config.toml
num_hidden_layers = 9
hidden_size = 512
experts_per_token = 6
d_expert = 96
hidden_act = "swiglu"
moe_layers = [3, 4, 5, 6, 7, 8]
balance_bias = false
vocab_size = 32126
norm = "rmsnorm"
tie_word_embeddings = false
optimizer = "muon_variant"
dataset = "wikipedia_en"
Below are experts of layer 5 (counted from 0) of a mixture-of-experts language model. Rows are named router (the router's row for the expert), gate (a neuron's input weights, with its number), up (a neuron's input weights, with its number) and show model dimensions 0-127. Each number is 200 + 30 x the weight over its row's rms, rounded and kept within 0 to 999.
Before each expert's rows: "comes after" lists some tokens at least twice as common just before its tokens as in all text; "gets" lists some tokens that make up at least twice as much of what it gets as of all text. This comes from a sample of Wikipedia text that the model never trained on. Tokens count by the router's weight.

# expert 68
comes after: " in", " the", " a", " of", " his", " to"
gets: " a", " one", " the", " two", " of", " three"
router,306,211,196,153,220,213,228,236,205,169,200,178,238,149,146,228,243,147,165,215,200,215,230,215,220,186,192,200,174,223,175,147,247,225,186,153,174,218,160,219,172,176,189,206,142,210,236,152,263,169,153,185,190,246,200,194,173,223,221,182,217,226,168,213,160,226,205,153,185,178,162,182,201,271,180,155,203,172,237,222,222,189,171,153,257,202,204,208,215,159,146,216,168,176,175,224,205,247,190,246,165,155,176,163,182,208,149,202,230,237,204,169,229,220,204,266,264,185,153,139,196,226,191,122,201,224,222,179
gate0,194,156,248,160,227,202,225,194,235,159,272,231,186,177,208,197,169,219,174,133,187,182,227,216,161,238,214,177,199,161,121,195,198,143,171,233,206,196,177,192,186,231,225,173,213,244,188,211,228,196,162,169,218,254,168,162,226,174,185,144,174,144,207,178,152,233,206,138,173,221,254,254,213,214,253,151,164,224,225,243,217,182,217,221,182,200,183,213,208,261,215,227,214,175,167,133,224,225,177,182,210,181,163,177,210,240,192,157,189,181,206,205,201,244,169,183,207,234,213,204,225,176,252,240,148,181,205,192
up0,152,267,191,173,196,204,236,234,136,218,222,224,194,177,159,196,159,205,221,192,189,217,177,175,158,203,190,167,154,208,190,200,195,187,206,241,244,205,257,163,220,189,205,179,209,197,225,244,186,235,226,218,174,206,225,223,174,231,173,185,222,285,183,187,207,223,241,141,205,255,230,260,208,254,206,196,190,211,195,203,187,206,176,219,199,155,227,203,251,172,199,274,213,148,172,173,194,163,237,137,195,169,202,228,252,177,198,190,208,212,241,268,259,201,174,207,221,184,209,222,142,230,216,186,166,204,207,191
gate1,166,186,171,154,246,180,188,221,207,126,258,205,169,150,241,159,167,227,210,171,187,212,235,210,163,227,199,194,201,234,217,244,217,207,151,202,217,222,141,209,201,177,216,178,221,228,190,211,206,207,190,201,183,218,188,214,220,191,201,191,216,211,174,198,160,221,188,215,164,161,177,165,188,263,162,162,178,256,218,200,237,222,223,178,219,179,185,222,230,140,191,202,224,148,206,226,224,191,188,208,166,197,213,166,219,192,175,197,176,236,231,179,224,185,147,170,234,157,198,195,165,245,179,169,175,227,182,184
up1,213,199,195,226,209,198,228,242,215,253,143,225,221,249,146,163,177,160,170,214,213,188,165,217,254,174,176,155,208,174,197,202,179,241,238,208,217,211,228,224,171,171,184,197,213,217,146,193,133,238,169,192,189,158,202,174,173,202,204,191,199,213,243,185,226,152,189,178,232,240,280,198,192,164,204,228,218,168,226,170,212,211,225,139,205,205,175,187,179,231,216,181,214,196,166,182,143,162,186,196,216,190,176,219,150,237,234,225,208,211,209,177,200,213,210,254,255,247,214,185,219,217,236,225,210,183,253,254
gate2,197,183,232,171,235,182,159,201,222,201,241,234,217,188,254,195,199,220,190,207,206,181,212,207,197,224,259,189,184,193,168,230,198,205,205,195,196,222,187,195,208,217,204,172,187,230,217,172,159,201,217,182,203,176,258,257,200,196,215,194,196,219,184,188,252,158,196,172,203,258,196,216,146,259,217,260,215,139,169,188,261,209,139,146,227,194,196,224,207,183,173,127,201,187,188,212,174,142,179,237,195,178,196,193,220,182,168,196,189,247,200,197,147,182,151,217,185,155,154,149,225,175,203,156,197,213,258,225
up2,163,196,214,137,228,236,212,245,181,223,204,215,200,279,213,170,123,226,240,188,199,236,200,205,208,184,169,191,158,257,181,244,198,235,188,200,177,192,175,212,215,165,241,208,204,134,171,225,168,223,190,203,225,204,220,195,162,233,156,207,128,191,220,232,202,195,190,249,232,199,217,215,183,168,197,180,206,249,212,186,202,185,225,190,215,198,208,211,222,233,222,198,167,235,225,237,212,229,166,215,213,202,217,200,217,186,204,174,218,179,212,199,200,198,211,170,206,239,171,185,231,176,185,207,212,179,164,185
gate3,160,191,217,214,188,189,186,196,238,161,186,258,139,244,197,203,182,218,148,205,163,110,219,165,269,217,215,199,206,202,224,198,201,241,197,226,193,209,234,152,168,223,217,200,132,185,206,143,133,214,217,206,206,194,206,207,192,226,249,214,187,189,181,236,203,193,219,224,185,220,166,220,118,240,189,166,248,150,200,235,193,241,186,170,165,185,235,252,179,175,200,240,195,220,161,157,269,200,214,208,259,259,219,236,227,257,207,158,234,146,193,211,170,229,205,158,198,227,194,198,231,175,223,220,242,195,215,186
up3,159,243,204,183,206,213,241,243,234,209,227,188,214,202,198,183,201,185,165,192,163,217,159,233,183,187,204,174,232,237,217,212,198,156,184,238,159,207,154,204,156,177,234,203,156,213,191,183,154,212,193,187,166,197,240,184,183,145,194,179,182,200,213,226,214,246,222,216,212,172,227,186,244,195,173,237,190,207,168,145,221,236,161,177,166,240,246,245,189,243,200,202,134,206,179,161,174,209,170,182,181,210,226,204,246,210,190,160,214,202,201,159,201,178,184,182,182,162,194,217,209,203,220,232,221,267,199,187
gate4,196,154,230,165,204,210,204,236,237,137,212,226,190,145,213,148,194,201,222,181,185,250,170,172,241,187,186,207,191,217,276,175,209,209,262,224,210,205,179,150,185,233,156,234,146,163,196,157,164,192,238,209,245,219,159,239,174,222,185,193,224,203,203,204,242,228,182,180,173,216,170,250,178,175,223,180,197,194,238,197,147,221,205,246,192,225,196,235,213,208,250,266,207,217,173,208,164,229,251,157,170,222,209,219,212,209,168,213,170,210,233,156,216,177,208,229,195,175,176,195,209,210,203,161,174,241,182,243
up4,237,214,206,153,228,194,209,220,228,232,224,273,222,171,195,140,196,218,196,198,169,220,158,231,223,196,193,185,177,231,175,176,190,205,240,221,210,152,178,147,206,194,255,195,197,253,186,218,185,191,194,168,173,199,221,251,227,172,196,225,215,186,208,185,193,252,233,211,132,218,167,160,205,195,148,178,167,204,214,212,157,221,209,232,151,215,171,198,193,197,196,235,221,146,200,198,237,197,167,155,192,144,153,198,223,200,185,152,183,200,193,217,205,215,211,202,248,216,254,227,191,242,168,205,185,227,172,227
gate5,188,175,245,186,213,153,165,218,200,196,244,195,193,223,201,240,194,206,214,192,190,230,204,177,232,179,225,209,176,225,208,146,188,205,226,167,196,260,240,191,191,174,213,209,188,227,232,208,190,158,224,197,154,163,189,200,201,195,200,190,267,200,210,167,239,237,159,220,145,171,225,238,194,174,235,164,167,253,221,234,171,208,178,208,162,198,216,182,215,219,161,254,199,218,228,224,138,181,180,216,207,200,217,174,186,189,211,220,160,211,244,158,191,177,194,221,189,152,145,200,168,227,231,228,177,220,251,228
up5,224,218,181,166,148,185,203,241,203,209,203,202,221,210,208,212,232,159,189,225,163,184,197,198,228,210,233,189,169,215,199,183,178,163,232,201,210,186,195,152,204,210,264,215,187,267,205,189,170,205,171,228,135,164,179,173,222,200,213,231,280,215,201,194,198,185,181,192,162,228,205,215,210,213,183,160,186,181,199,250,202,238,223,190,245,193,233,200,211,176,128,277,229,210,222,207,153,241,199,166,268,179,191,163,212,254,203,235,179,159,246,121,174,179,188,206,247,249,186,150,215,172,193,183,212,170,145,202
gate6,179,213,204,220,207,158,142,222,151,152,215,208,186,211,192,208,214,159,174,162,169,175,159,184,237,154,197,160,158,231,224,147,161,243,236,230,149,188,230,187,174,224,229,199,185,168,249,168,215,167,226,170,190,284,182,172,230,209,169,164,199,194,191,178,229,208,159,174,179,204,177,199,188,198,178,176,207,187,186,190,205,244,140,240,189,152,212,227,189,154,186,156,291,163,201,258,207,137,164,204,233,205,160,209,222,151,193,188,222,210,209,190,179,231,215,149,181,209,208,204,227,185,214,253,149,172,192,186
up6,143,229,196,245,200,232,273,244,182,230,221,226,191,200,212,200,228,137,178,210,204,193,238,176,228,226,194,218,211,242,206,175,183,159,188,161,225,205,196,152,183,238,167,199,259,224,239,159,210,201,212,214,232,201,178,178,235,234,201,154,240,221,127,154,218,173,223,183,169,231,207,190,187,208,207,182,206,200,210,219,227,169,209,190,254,212,197,180,271,265,258,182,199,226,187,201,217,195,121,226,269,251,218,183,230,188,179,149,250,195,271,214,162,176,113,151,176,182,219,234,173,186,151,205,181,206,185,194
gate7,142,175,206,174,198,213,168,187,175,165,210,245,148,253,178,208,202,174,242,210,183,224,170,180,197,139,212,200,180,190,241,191,159,262,177,188,148,234,227,230,203,186,275,130,237,206,162,166,233,174,211,206,228,200,177,157,246,210,132,191,251,166,177,213,212,203,205,225,217,231,168,201,156,219,190,195,208,208,169,223,263,240,174,187,220,207,189,255,205,192,239,207,180,177,197,186,182,177,193,207,149,228,180,221,246,250,201,163,236,215,224,209,206,237,234,219,171,199,228,220,187,226,178,164,176,263,177,185
up7,241,225,177,159,177,223,163,248,228,205,222,211,261,161,225,192,210,238,163,213,211,156,218,189,215,246,219,247,181,231,209,183,190,209,206,184,214,215,215,169,175,193,179,220,195,257,168,229,256,220,227,158,193,207,274,199,211,226,212,195,174,220,233,236,232,222,163,221,208,209,185,193,190,193,187,253,252,191,200,164,226,182,164,169,221,177,195,190,201,205,194,138,205,178,243,203,219,160,235,187,190,196,208,193,207,193,186,182,188,218,194,228,183,219,242,179,195,168,206,185,179,212,203,169,176,212,231,264

# expert 12
comes after: "|", " ", " |", "–", ";", "200"
gets: " ", "–", ")\n", "201", "\n", "8"
router,241,196,208,181,197,202,191,242,162,177,196,207,211,223,181,174,204,189,201,165,193,197,223,215,184,227,197,221,178,228,170,157,215,187,191,249,176,225,200,177,139,194,234,126,200,226,252,164,208,154,203,165,190,193,223,239,264,203,203,169,206,211,185,168,213,216,231,194,217,206,189,239,223,217,174,208,190,234,226,192,214,221,212,171,146,186,209,201,191,225,221,157,198,218,250,172,172,212,210,224,193,179,143,218,170,232,253,161,205,170,202,242,227,177,161,180,200,231,189,204,190,201,230,214,140,191,235,201
gate1,217,159,203,165,186,203,172,235,216,144,176,233,195,152,196,172,190,245,126,170,225,237,268,238,154,210,242,169,231,203,203,210,208,212,168,219,205,177,148,213,187,203,217,152,257,177,189,188,147,209,213,175,172,210,147,185,218,178,204,200,233,208,155,175,166,143,184,194,169,153,191,171,243,198,231,207,181,210,212,203,195,212,246,166,179,100,212,179,196,130,194,203,190,180,277,194,187,197,202,203,213,200,217,186,190,202,198,214,204,223,184,218,249,147,153,199,254,183,193,234,134,201,154,192,152,207,169,205
up1,204,190,184,222,238,206,239,239,245,258,205,192,176,259,183,176,187,164,200,201,212,211,141,211,240,145,207,168,159,218,166,191,159,226,223,189,217,224,218,206,174,226,245,191,211,229,177,210,230,215,156,205,238,184,230,243,159,204,172,193,186,197,263,186,205,187,177,222,257,273,212,225,149,226,185,221,216,145,199,191,239,210,263,194,237,213,145,209,203,203,234,213,215,184,135,198,204,147,227,196,216,127,162,174,142,273,186,236,221,194,196,207,193,199,218,234,256,216,227,154,221,206,300,235,174,168,237,262
gate2,179,193,232,156,254,182,138,227,216,180,219,247,187,206,224,202,190,230,188,172,201,201,212,236,162,216,225,176,202,143,176,200,186,197,193,275,227,231,156,198,218,174,187,210,200,199,205,177,161,212,223,179,210,187,228,247,182,220,218,213,221,215,143,227,218,183,210,232,211,249,192,200,157,196,194,218,256,170,142,150,241,190,142,186,206,176,217,234,268,191,199,172,192,186,208,228,207,199,198,191,205,171,200,182,176,171,180,274,204,189,162,177,178,156,185,195,212,175,174,166,234,223,200,120,235,202,215,254
up2,167,214,208,198,208,208,223,197,210,214,198,207,177,275,137,166,190,228,220,211,177,239,235,214,176,196,194,160,219,230,140,166,184,205,214,227,192,158,203,198,218,176,215,182,196,160,146,185,152,227,204,224,205,221,145,250,205,226,136,183,176,215,242,239,235,179,171,156,197,220,208,207,172,164,207,208,186,197,261,151,255,167,206,201,187,164,203,234,233,227,175,166,186,209,202,256,234,229,172,195,244,234,188,181,239,199,203,194,224,169,228,196,174,144,208,207,212,199,150,153,225,188,155,160,172,179,184,242
gate3,173,179,217,196,209,194,186,248,230,153,233,242,180,219,219,162,146,206,167,175,171,142,187,225,203,206,231,220,212,179,198,190,186,215,201,225,184,164,244,188,149,184,205,234,182,217,216,145,204,208,186,198,179,204,219,199,152,237,262,183,156,180,187,229,235,225,222,199,236,254,139,218,151,172,154,150,209,122,226,266,234,219,218,208,189,212,229,240,205,182,200,210,177,219,227,164,235,237,231,208,248,225,223,216,238,234,214,168,242,108,214,249,201,251,269,159,193,181,210,217,223,160,195,199,216,157,202,197
up3,155,195,197,146,232,215,224,247,217,228,269,206,192,216,233,151,154,184,190,150,156,218,203,221,191,211,240,226,249,145,205,203,210,189,183,239,141,185,176,198,146,194,193,247,204,233,198,191,236,169,171,224,159,205,248,178,191,189,191,196,178,202,191,236,193,275,221,259,165,202,192,127,222,141,176,219,214,206,198,153,222,220,232,165,182,214,228,247,170,216,196,184,165,195,220,182,187,214,177,194,143,237,240,187,258,187,221,176,205,173,195,158,206,229,217,205,199,193,194,242,199,202,180,204,197,252,192,206
gate4,186,185,256,213,210,207,199,251,207,177,258,216,154,141,201,147,209,191,173,156,212,229,192,167,257,174,217,186,194,193,233,164,205,234,218,212,224,205,206,144,207,196,193,214,189,214,184,199,191,179,186,156,163,214,153,220,213,193,190,182,236,213,181,154,213,207,152,157,153,215,199,223,161,177,244,184,177,229,227,218,180,198,249,222,151,225,209,247,172,236,223,244,252,236,191,144,214,192,221,146,174,222,180,240,223,201,212,217,217,175,246,173,197,179,128,198,214,210,190,207,207,190,258,196,155,252,175,236
up4,210,231,176,198,248,217,202,230,207,209,178,221,206,185,161,181,206,206,210,207,198,223,206,227,207,159,174,153,203,231,202,205,174,242,216,216,224,198,222,165,193,203,238,182,172,269,153,203,218,144,161,211,181,200,204,241,194,161,221,241,206,162,230,201,156,241,203,198,132,203,184,178,243,255,212,181,134,151,192,195,166,207,220,177,192,184,198,175,187,182,183,219,201,202,240,153,245,167,199,148,189,176,219,193,224,154,191,232,204,188,188,224,209,211,215,190,204,181,216,182,188,156,233,166,179,238,188,185
gate5,267,166,196,183,239,179,136,188,194,245,188,220,187,205,248,245,206,246,221,226,219,201,176,167,214,163,196,210,225,269,208,183,135,213,227,134,180,238,228,155,202,197,156,263,160,193,231,186,161,169,215,224,211,207,211,207,239,234,197,221,209,174,200,161,235,245,162,185,101,164,200,279,170,160,232,167,168,232,235,233,187,210,170,188,224,163,217,223,168,232,209,229,174,150,203,249,145,190,191,198,203,230,187,166,149,176,175,199,177,185,202,193,190,175,208,221,223,217,216,185,206,217,217,235,234,160,255,210
up5,202,230,193,171,201,199,212,223,192,191,175,206,220,173,210,184,233,182,228,188,163,214,200,200,228,199,200,226,192,209,176,185,148,177,199,167,203,195,184,193,250,237,167,227,205,248,190,153,182,186,209,193,212,197,151,195,292,204,216,208,226,233,200,175,230,189,241,189,179,257,195,243,249,214,229,139,148,149,166,234,191,206,169,206,231,189,196,212,224,230,204,221,222,187,157,245,144,247,227,187,269,186,191,180,159,256,204,229,155,202,204,178,205,209,161,251,231,263,224,182,180,168,178,214,203,179,190,213
gate6,187,194,209,185,211,203,201,237,193,155,218,191,178,192,222,194,171,146,155,213,198,181,177,175,206,179,196,198,186,254,223,154,155,230,253,184,225,173,208,181,149,155,222,189,187,267,200,186,191,190,180,159,188,239,172,187,221,221,202,149,224,202,201,184,195,236,172,153,174,223,175,189,165,217,188,180,242,202,204,216,186,227,155,208,217,162,229,241,180,157,210,162,271,177,162,237,178,171,181,170,240,158,184,183,195,185,232,194,224,174,215,209,195,215,185,161,182,215,205,213,229,179,215,228,184,220,180,162
up6,223,235,199,228,215,255,227,234,197,193,248,222,234,175,244,177,201,188,181,224,186,225,241,198,211,203,264,191,178,215,208,173,182,175,252,154,183,200,184,118,219,190,189,224,238,236,219,222,198,228,235,209,225,211,170,175,228,234,221,178,230,189,160,143,231,183,191,184,198,202,189,217,166,237,257,186,172,186,205,235,208,226,216,178,206,211,197,200,229,218,214,144,207,180,184,245,213,180,126,220,242,227,215,159,199,231,198,198,246,187,245,166,219,191,123,163,167,172,192,231,204,251,192,234,161,262,168,176
gate7,156,157,220,177,182,197,163,229,168,128,200,252,168,230,210,244,238,151,219,226,200,265,116,156,199,177,184,170,174,184,225,194,189,184,198,198,180,207,246,235,213,211,252,161,218,218,199,179,244,180,200,169,246,245,190,161,237,180,124,196,201,227,226,163,220,164,211,204,178,210,165,192,216,199,197,232,211,151,158,215,201,172,197,209,186,157,213,234,250,208,247,225,171,190,184,181,194,234,213,210,170,216,214,190,210,217,171,225,206,151,154,205,204,181,219,228,185,222,194,197,212,187,213,163,196,212,165,218
up7,271,205,181,161,199,216,170,214,199,185,221,255,267,166,193,192,201,259,202,198,165,160,228,182,170,208,263,227,244,208,209,202,185,216,197,144,227,145,224,192,193,191,187,242,201,240,179,180,219,250,206,167,223,156,218,213,196,234,182,173,192,210,196,201,218,185,192,284,231,235,201,184,198,183,211,231,220,190,170,148,196,185,191,200,242,210,232,235,188,211,168,139,181,216,218,192,205,172,189,161,187,207,202,201,212,136,210,145,179,220,197,209,187,216,203,185,196,182,190,217,108,214,210,149,202,173,250,232
gate8,202,183,178,197,213,207,201,205,174,154,163,239,197,151,202,199,205,136,243,235,183,248,207,184,192,214,126,180,174,212,209,217,165,258,238,225,194,210,189,190,166,223,191,144,204,224,174,201,225,191,171,171,202,223,206,252,211,209,214,192,213,238,170,191,228,183,206,181,196,198,210,170,149,204,166,184,244,222,200,153,210,184,195,257,179,189,184,222,185,192,232,251,191,231,196,188,232,163,182,192,183,257,180,245,191,146,166,182,203,225,189,187,227,164,161,205,196,174,219,165,189,202,196,203,212,177,203,205
up8,130,261,222,194,178,213,171,224,259,234,237,188,268,226,218,161,196,225,173,174,123,188,211,199,172,238,242,262,212,161,188,160,250,169,211,157,239,187,191,240,188,208,143,189,229,211,238,225,211,228,249,243,196,182,155,219,171,205,204,190,180,184,206,225,234,184,172,194,216,170,169,200,190,181,183,241,118,260,186,222,191,141,152,188,144,241,240,182,186,205,158,253,210,228,225,119,189,189,210,207,239,167,189,222,213,243,209,198,132,187,199,165,217,174,223,199,211,237,206,212,185,185,199,151,209,159,197,214

# expert 78
comes after: " of", " in", " to", " for", " on", "."
gets: " the", " The", " his", "'s", "The", " a"
router,266,155,134,199,164,213,183,205,239,187,263,189,214,230,185,232,208,213,203,231,246,105,199,180,223,201,217,222,194,161,205,150,232,243,170,180,175,220,185,243,204,192,227,143,201,251,180,174,192,213,150,173,238,184,230,159,153,216,154,243,173,225,219,202,132,232,257,172,264,217,199,215,218,172,220,185,148,159,225,238,183,199,145,197,212,140,252,226,137,191,160,206,220,176,208,201,163,238,231,192,188,189,215,221,196,234,202,234,195,176,164,199,189,192,168,220,198,286,146,186,207,161,189,176,217,229,208,185
gate0,175,153,246,129,211,190,197,180,234,202,226,189,200,184,222,176,210,254,195,122,186,166,206,209,160,203,187,171,227,145,169,177,219,178,194,228,211,208,198,249,192,231,192,180,221,254,192,234,202,174,177,124,184,273,171,171,229,211,217,241,176,170,212,179,164,231,153,140,191,179,236,239,215,236,269,156,232,177,197,258,213,191,214,219,200,206,176,178,197,211,217,239,188,220,232,177,175,235,221,199,178,191,214,201,245,233,248,211,167,216,159,210,191,194,215,187,171,251,155,168,249,195,186,220,221,183,193,117
up0,120,252,177,187,221,216,238,230,223,216,212,230,166,208,223,186,165,167,255,189,216,213,174,206,221,212,164,180,243,239,149,198,187,193,236,190,247,206,201,234,193,210,184,153,183,204,211,221,212,211,218,231,172,188,240,211,216,258,203,207,224,274,181,171,230,212,159,180,188,251,240,196,193,265,212,182,165,208,206,213,189,206,191,214,202,139,233,200,231,203,176,251,238,120,219,183,232,199,189,155,207,208,226,195,218,200,222,191,200,223,202,302,215,153,183,198,189,154,207,213,137,221,187,237,197,216,173,209
gate1,203,212,229,109,215,187,162,185,228,157,233,244,149,142,228,166,183,235,264,198,184,230,230,228,131,193,224,215,219,180,215,234,192,206,178,231,208,228,165,196,194,170,255,144,212,175,188,185,178,223,197,189,175,205,190,226,197,239,210,206,199,159,175,226,189,230,180,213,216,182,189,170,197,236,215,167,195,176,209,197,228,198,224,182,194,152,197,204,241,159,186,217,236,174,228,245,153,188,179,204,190,194,217,154,201,213,191,225,206,220,231,188,231,183,178,196,236,185,181,206,178,203,154,184,171,200,210,213
up1,202,207,150,206,241,134,216,243,253,258,188,214,260,261,143,191,159,170,142,147,207,204,148,210,269,144,156,179,228,162,146,194,183,240,209,161,194,216,201,218,223,221,173,198,169,220,207,157,149,206,235,198,225,187,206,186,201,198,220,174,175,230,240,178,181,152,164,189,218,208,231,246,155,167,187,201,206,197,210,181,248,179,232,223,223,202,171,174,234,211,224,223,238,222,176,164,202,204,249,185,224,173,192,169,155,229,239,183,200,205,172,180,174,194,208,210,239,222,198,182,219,177,229,208,207,129,199,227
gate2,188,158,262,106,251,209,133,244,224,186,286,256,191,158,277,207,174,195,175,181,185,214,207,220,126,193,248,201,204,178,148,167,194,230,207,241,224,220,224,230,174,200,184,199,214,195,188,168,185,240,226,233,177,189,224,230,191,198,199,225,264,229,207,182,188,150,186,179,212,256,154,209,165,230,170,194,279,174,171,168,249,215,162,198,233,128,203,231,245,174,187,158,235,189,182,185,162,190,210,224,167,187,218,217,181,234,197,234,203,212,113,158,182,192,141,232,234,149,197,197,201,206,239,157,197,196,223,261
up2,162,236,199,180,198,179,208,200,202,172,202,164,188,227,204,177,182,186,190,196,204,220,248,190,190,140,146,159,233,224,197,218,190,198,179,215,195,210,173,221,229,144,199,194,160,155,161,241,167,196,194,162,166,229,181,191,174,185,159,202,208,214,234,236,203,229,161,187,194,174,240,217,186,178,241,183,219,177,225,207,205,126,203,183,195,168,229,261,246,255,215,197,161,225,198,231,212,228,188,210,228,242,233,187,246,214,203,201,237,180,213,159,187,204,211,238,166,212,181,168,257,150,172,207,222,179,170,257
gate3,127,215,184,206,170,187,198,251,211,172,217,265,155,169,194,219,183,197,185,240,208,157,197,202,224,194,197,236,216,221,224,197,212,270,170,186,173,161,221,187,164,160,204,265,150,239,187,168,152,220,201,182,156,161,294,211,140,190,239,186,186,239,180,258,200,186,206,203,209,231,207,204,153,198,148,176,204,174,210,206,214,223,195,207,207,201,226,250,187,175,212,196,166,257,183,155,276,176,223,210,280,214,150,194,258,204,192,189,192,163,168,217,197,230,238,195,170,227,191,226,224,186,220,200,194,236,228,174
up3,162,217,222,138,240,227,211,219,236,224,219,186,199,230,263,169,207,147,196,160,145,237,176,226,188,147,227,173,231,201,155,200,192,189,222,226,181,207,174,223,134,199,228,175,217,196,177,194,192,193,190,217,171,196,210,208,209,171,208,207,188,181,148,167,211,266,200,198,213,194,205,173,218,166,188,192,194,213,199,179,193,225,201,148,178,222,234,218,201,259,146,209,172,189,216,194,148,201,180,206,138,206,216,219,221,198,193,223,233,227,175,214,220,220,219,202,205,184,235,250,215,214,225,245,209,242,195,214
gate4,215,177,206,194,226,177,170,190,190,149,215,229,192,145,176,206,203,204,200,167,184,245,166,151,217,201,195,177,172,169,211,201,179,212,230,190,200,224,215,182,187,147,173,217,189,170,175,143,201,240,221,233,219,226,205,229,179,198,201,231,200,185,220,170,243,229,177,213,159,181,175,274,207,171,243,179,172,196,216,173,154,167,223,272,117,194,220,222,176,238,187,274,170,228,214,212,189,206,212,157,187,283,204,221,210,204,250,187,189,172,206,130,243,176,227,225,215,187,190,180,206,226,174,234,164,216,175,193
up4,188,223,255,163,193,184,214,204,230,249,200,236,188,174,225,169,242,194,206,195,186,254,190,229,226,211,195,160,202,237,180,194,218,200,188,204,208,181,159,176,232,178,219,214,173,179,191,220,191,162,175,196,199,173,201,206,190,162,221,223,198,164,225,218,149,221,219,213,128,203,177,169,206,254,169,190,165,213,183,225,182,197,196,199,216,149,182,159,201,197,213,217,198,144,185,160,253,185,197,142,174,164,181,212,248,171,189,197,159,195,190,237,207,187,227,153,231,176,239,164,171,167,210,147,217,231,262,264
gate5,187,173,228,205,210,247,161,189,198,260,257,221,224,160,193,218,186,207,238,177,164,203,146,116,228,182,155,228,229,185,248,175,166,203,175,231,218,251,247,244,211,143,164,196,151,220,222,194,186,193,204,196,206,186,186,172,260,177,177,185,220,179,243,153,213,206,182,200,152,162,207,250,212,180,219,194,179,249,234,235,204,222,176,162,174,194,238,180,206,257,180,204,188,213,194,202,163,161,199,174,220,150,192,152,127,174,198,238,210,177,252,153,239,164,197,220,191,213,205,212,201,224,214,206,224,221,248,209
up5,185,177,186,166,203,211,232,248,175,216,218,232,169,219,203,179,256,146,217,231,167,197,218,215,207,211,209,230,150,188,184,181,188,160,229,162,181,208,204,154,171,277,228,239,199,176,205,180,151,166,202,229,178,195,192,229,188,240,265,196,253,209,185,198,217,218,182,178,150,245,164,257,197,216,194,175,190,162,192,258,156,248,238,231,218,212,175,176,230,192,171,274,278,190,176,208,167,210,215,195,265,174,192,184,210,240,187,256,157,220,186,179,177,231,190,238,237,231,179,186,210,187,145,207,209,206,200,223
gate6,169,183,218,203,205,154,160,223,228,159,191,201,204,212,209,238,197,169,210,182,172,225,185,145,210,168,176,166,162,210,231,157,161,276,224,221,177,203,220,200,195,185,200,217,198,211,224,174,204,157,192,163,169,282,201,196,212,214,206,149,246,219,199,150,193,172,165,186,144,197,203,239,205,170,148,166,274,191,166,170,170,226,158,185,205,154,235,246,198,171,184,148,259,171,207,207,183,165,203,180,245,181,187,175,220,187,224,171,188,188,170,179,169,251,225,140,195,219,209,186,237,177,212,222,196,244,229,175
up6,190,264,147,180,208,253,202,246,194,232,201,193,191,235,200,195,200,185,168,197,197,228,218,188,241,198,195,212,143,218,209,179,170,222,223,164,194,202,201,151,189,224,184,153,225,208,236,217,208,200,186,189,240,189,194,183,185,183,217,148,210,213,138,167,267,203,207,250,217,221,245,177,203,204,214,199,182,223,211,183,241,194,188,172,219,233,220,245,237,194,228,174,231,214,188,256,208,181,134,205,208,264,240,179,230,220,175,181,265,209,235,251,200,215,164,195,172,196,219,178,218,207,150,238,177,220,194,193
gate7,208,193,216,152,173,196,174,177,163,112,169,246,172,225,209,211,254,166,194,212,176,208,153,207,201,142,194,224,162,165,186,169,176,244,232,196,171,201,210,189,201,211,222,175,249,215,218,194,227,158,230,146,245,238,190,141,205,200,133,149,234,193,202,198,207,175,242,207,216,258,205,177,196,215,154,214,260,179,205,223,220,216,215,187,201,139,159,193,194,186,198,168,143,173,205,183,204,225,175,212,150,228,181,186,196,247,226,237,193,169,171,181,183,222,239,237,169,172,197,195,230,238,236,189,171,245,184,236
up7,196,225,206,160,220,211,193,262,249,210,226,228,198,155,210,219,206,220,233,199,149,181,211,166,190,208,210,237,184,247,169,135,192,186,200,151,167,183,207,168,214,154,156,202,197,246,180,213,231,200,218,211,189,207,201,192,212,239,178,202,184,211,209,225,200,210,154,228,215,222,190,204,168,196,217,231,248,208,214,135,214,229,173,173,198,221,278,211,186,202,173,208,191,209,279,197,217,168,213,184,197,181,204,201,203,172,181,153,185,223,223,259,165,226,242,165,213,192,206,194,163,236,222,137,157,179,175,275